Experts of a small language model: 191M parameters, 7571 steps.
Below are experts of layer 5 (counted from 0) of a mixture-of-experts language model. Rows are named router (the router's row for the expert), up (a neuron's input weights, with its number), down (a neuron's output weights, with its number) and show model dimensions 256-383. Each number is 128 + 24 x the weight over its row's rms, rounded and kept within 0 to 255. Numbers have three digits each.
After each expert's rows: a language model's description of what the expert responds to. This comes from a sample of Wikipedia text that the model never trained on.

# expert 56
router:100110112141100096142101105156089100085110105135120149192082098125152098127116147117098158140096117101134096130165092135083148140171170174109105142079139113093139103104107148136140157099090103120101113101151129174191159159118148105169150147069112110106129132115084127117152103140114144121114142107128165091143148133124138145133132142154138180174142168152101182101133081181129142122112
up1:124132133156182130154155106112152096157118126129166133093062103161143115125144113127109145092127137142068182127121137135132092082154131129135094119139147124094089180132118102142127106149117130140125126097181130154156172139115135131095148131143157140160136113115111110113136132135158158131148135090113136139140093146149141118133085114103100143163180154190097089136105122134152151113071
down1:118105159133133100098137069118126120134089158122144129123146136132130094132149093133156142116077120088067133137122128161116096106161098134160133114172110116125153130133170145119090095184115147103083119091129123111172154142160140122115136110099117132130106107127138121150115123128103165139136104123123080139093136156099093118096124123157134125135156150130076090131101133112114167140083
Description: Conjunctions and War. Conjunctions and, of, or in lists and phrases, plus "War" in titles like War of Independence and House of Representatives.

# expert 8
router:076104105145086099152111087144097104140097086164107139145112105142159134133116142132081139159110102098141129125137104130097140106133134161113126103109122094090112137108136133103157132124112119140136138125152165130156164131075137130157149147078131124103150143109159153109157103147117129149113137158105137109151156150139170157089115115130119133160144132121114137132116114150138123119094
up0:061112123123160145129103092107116126131112170111157134130160127131115121130134126152137142131095121115154143135130163102134126133143164171141120111139122112130087091123117126168096112140114114147122133168132148111123120136144121064127137123142111106139155110112106124132130132123098158108152121162122166138155146111112139111152125148119077105112125117135159142125104100144134118103096
down0:157138120101138100104121095158146136163089125097109151090129179146112082180150102122086089129147115140144087120097136127099140122148110141127126109133131115105126135127120098099137102098141160130138133109141150130157099120159182157104092107108164136122140167125106118152131134134106121182148103129136106137166154102137099117129138115122122135107106151093107096146178130158108126133124
Description: Infinitive and purpose "to". The word "to" after verbs and nouns like attempted, aims, order, helped, plus modals would, will, cannot, must.

# expert 0
router:115133110159102111176111095130086118092097126112116160119122105124159109067102133173131122140114104109139154122126114102100146127113125134114124107068144084097116164117148116143139132115099127131127106121136170160187128164097125147154150125111084108108165103125121113160145129128101117131129151136106163103127129127111187124120134136131125134176126175154124164117081106125120118150111
up1:121132145130129128163134125132137132127090144113150154130129166119112120107140112086131160130097125128155106097093118163141121121148136133126118102131143103127088144112131162117124131123111121115087141135135149125135118107127139115080123133159101139052158102110132173135133098109101147096125089128077134102160126134109125186089126127138100142146181110135101144129123142107158136104141
down1:123117102122112108105087099115109110130161128070144132101106157140100092134122115086088143110144116118131113172135155096143107140171075075115180177141144136162142109120120104092102100114165086115110124152116170145136122114137142118120143153109124159121134126146141100153108117164128127171100109143091157120125119167107092130170133114112132108135136147149134169087113138098068143111172
Description: Math and list separators. Operators and variables in LaTeX math, plus slashes and x in stat lists, e.g. club / apps, 1 x 22.2 MW, $x$.

# expert 47
router:091140119168104116138090083147093127098133116120084134129097121125159124081130143156097136160125114113127110087169112108099135116130146174092141108099160110091121128111131105131131148109120104111080109134136156168157125180093127122133142133064133109110150146112105089119158102142098120113105152123102154108145156119129181119123141094146095149205120147135124147119099104133139149118132
up0:122104078142134107123110144129134114094122131099218150170121107122153131125183139160150120159166143142120129125117075092172158082155170129104130166129130126109139161149141113103136080125126161116109157108163160109127125132125148133086155174158163124080124123145077123114101086140128117120123125151125107152137157188151133127129147130153119093147105117106101175126140144109114133140141
down0:080150110109133114134155150137153132157109113129089157154115126095132148158118116139151144139142149106140111089131140141104119107144144089102174128067137138154122133154101089128115148118138137132140177120160175132125162139125085172129123155151122127111124135104130120114140109110121139142154097138104171132115109135176077156088151128118142120121120103112106136146133137116151138203144
Description: Commas ending list items. Tokens carrying a comma that ends a list item, especially occupations in obituary lists (judge, author) and tennis set scores like 6–3.

# expert 38
router:052104117163115104173106081139130101133111114126116163154118107143156110118115134158106111120133099131139123128128134133099129111120099171090126107102114099102109136108140140153129140107099121156106130101152139169180145147114159147147150108099104106100135125082113136113165124123108146114132135157095170124154161145125148156096148129118148154155130141144097159063140139110119146115100
up1:128119132126150106107165092142153152187122127132154154153133096104116128112145129141080142149105124092153139129122115085123113124134153137107138170131073137141116118093183171120073140140125153119138124121089158178174159115138121118107099133109140096175129147114125121170093152168092102114147158134125127096083091131124152161115114125137113137128132106154095118138127128143192139121113
down1:117142089110133132142122100148137140113153104142158091162113169182152129156165153131113120150087131064138105121163115101112137149148161177092070091071117107114109124116085138114108129097174165117116132105146112141119169158164139109112110149135140132128135114168131117140129137105140078127118107109126151129142118141124124122155122122102122090134100164098162112164114128129141153148147
Description: Plural noun endings. Plural nouns and plural suffixes naming people or groups, e.g. people, students, rebels, Rams, -s, -ians, plus closing parentheses.

# expert 41
router:128112121160145109141089083165149097149130145131116157147119106144166110086097152151083138136125114137140114111148112130097116094150134168115130109102135068141099151125151131157137160094086148160116145082153125167152144165105149131149127131097113109120154125122126089127148128161109144118127126144099132101164144166154148160106116113134123155139142163146095155115121144144144105096118
up0:111131129152110126140106141102126119095138110155132144099091119118127136112127127111138135118126164109114116129136105130188177118137115156098127100118116076124116114112117114155121126113157112154157085149123128121186146126120141108108128124138141198128155109136134119113124125143134130136095129119160135128115141134138152124118128149113153066098136116145172154146099119113114152118136
down0:079134143118124143175146134107097133129139107144098180086143133130138100126134114145102102101102092127158146131121138147138158129118134145143148160111113137142102138131090122116120105151124117123132121173129141146159188105114115127087140150111132099145101118131142125079141153074130131126118147126109152197122124124119145105128103121157107132108121106098110167105133153162115159133149
Description: Career and event nouns. Nouns for careers, activities and events after his, a or was, such as career, service, work, died, election, role.

# expert 3
router:110099106170117097160111116154102116135070124126094158162146106174158121122117139154109161145087120115128118102130106134081125099162133152122147105122109106132106159117150154130154142127076124131115130096136166174161138157097171124150133087084137106098167104121121124107128118161124120088132141139109165123135135143170152140128123104105145161135139120135102161122133136154121150127098
up0:151141121145106150189161077154064081135146118126083132112121135119110121124109124141053088169129119111089145107123125100154158121134093096093165156151141133128087131111135114128149111134123108122125089136158159145116116130107150104135137136142164139103157135109121166126149132103133124121141100124128146136160123132154188121090160149091124132133139132134130123108101122126131150143110
down0:121128120146126144191162123108091138136139120128142106108121154119142156168119103137121134126169134130107162176089133147134142104112102188136140138094123147104118152140113158117154076122118105140159099136106103148120149138080152111115148164144180159167142141146104096135114139124090131112104113162122131090194112120160152149189149143124127095144110149152130118129117194153126140171147
Description: Motion verbs, measurement units. Motion verbs and verb particles (came, moved, runs, out, up), plus units and time spans after numbers (km, minutes, months, yards).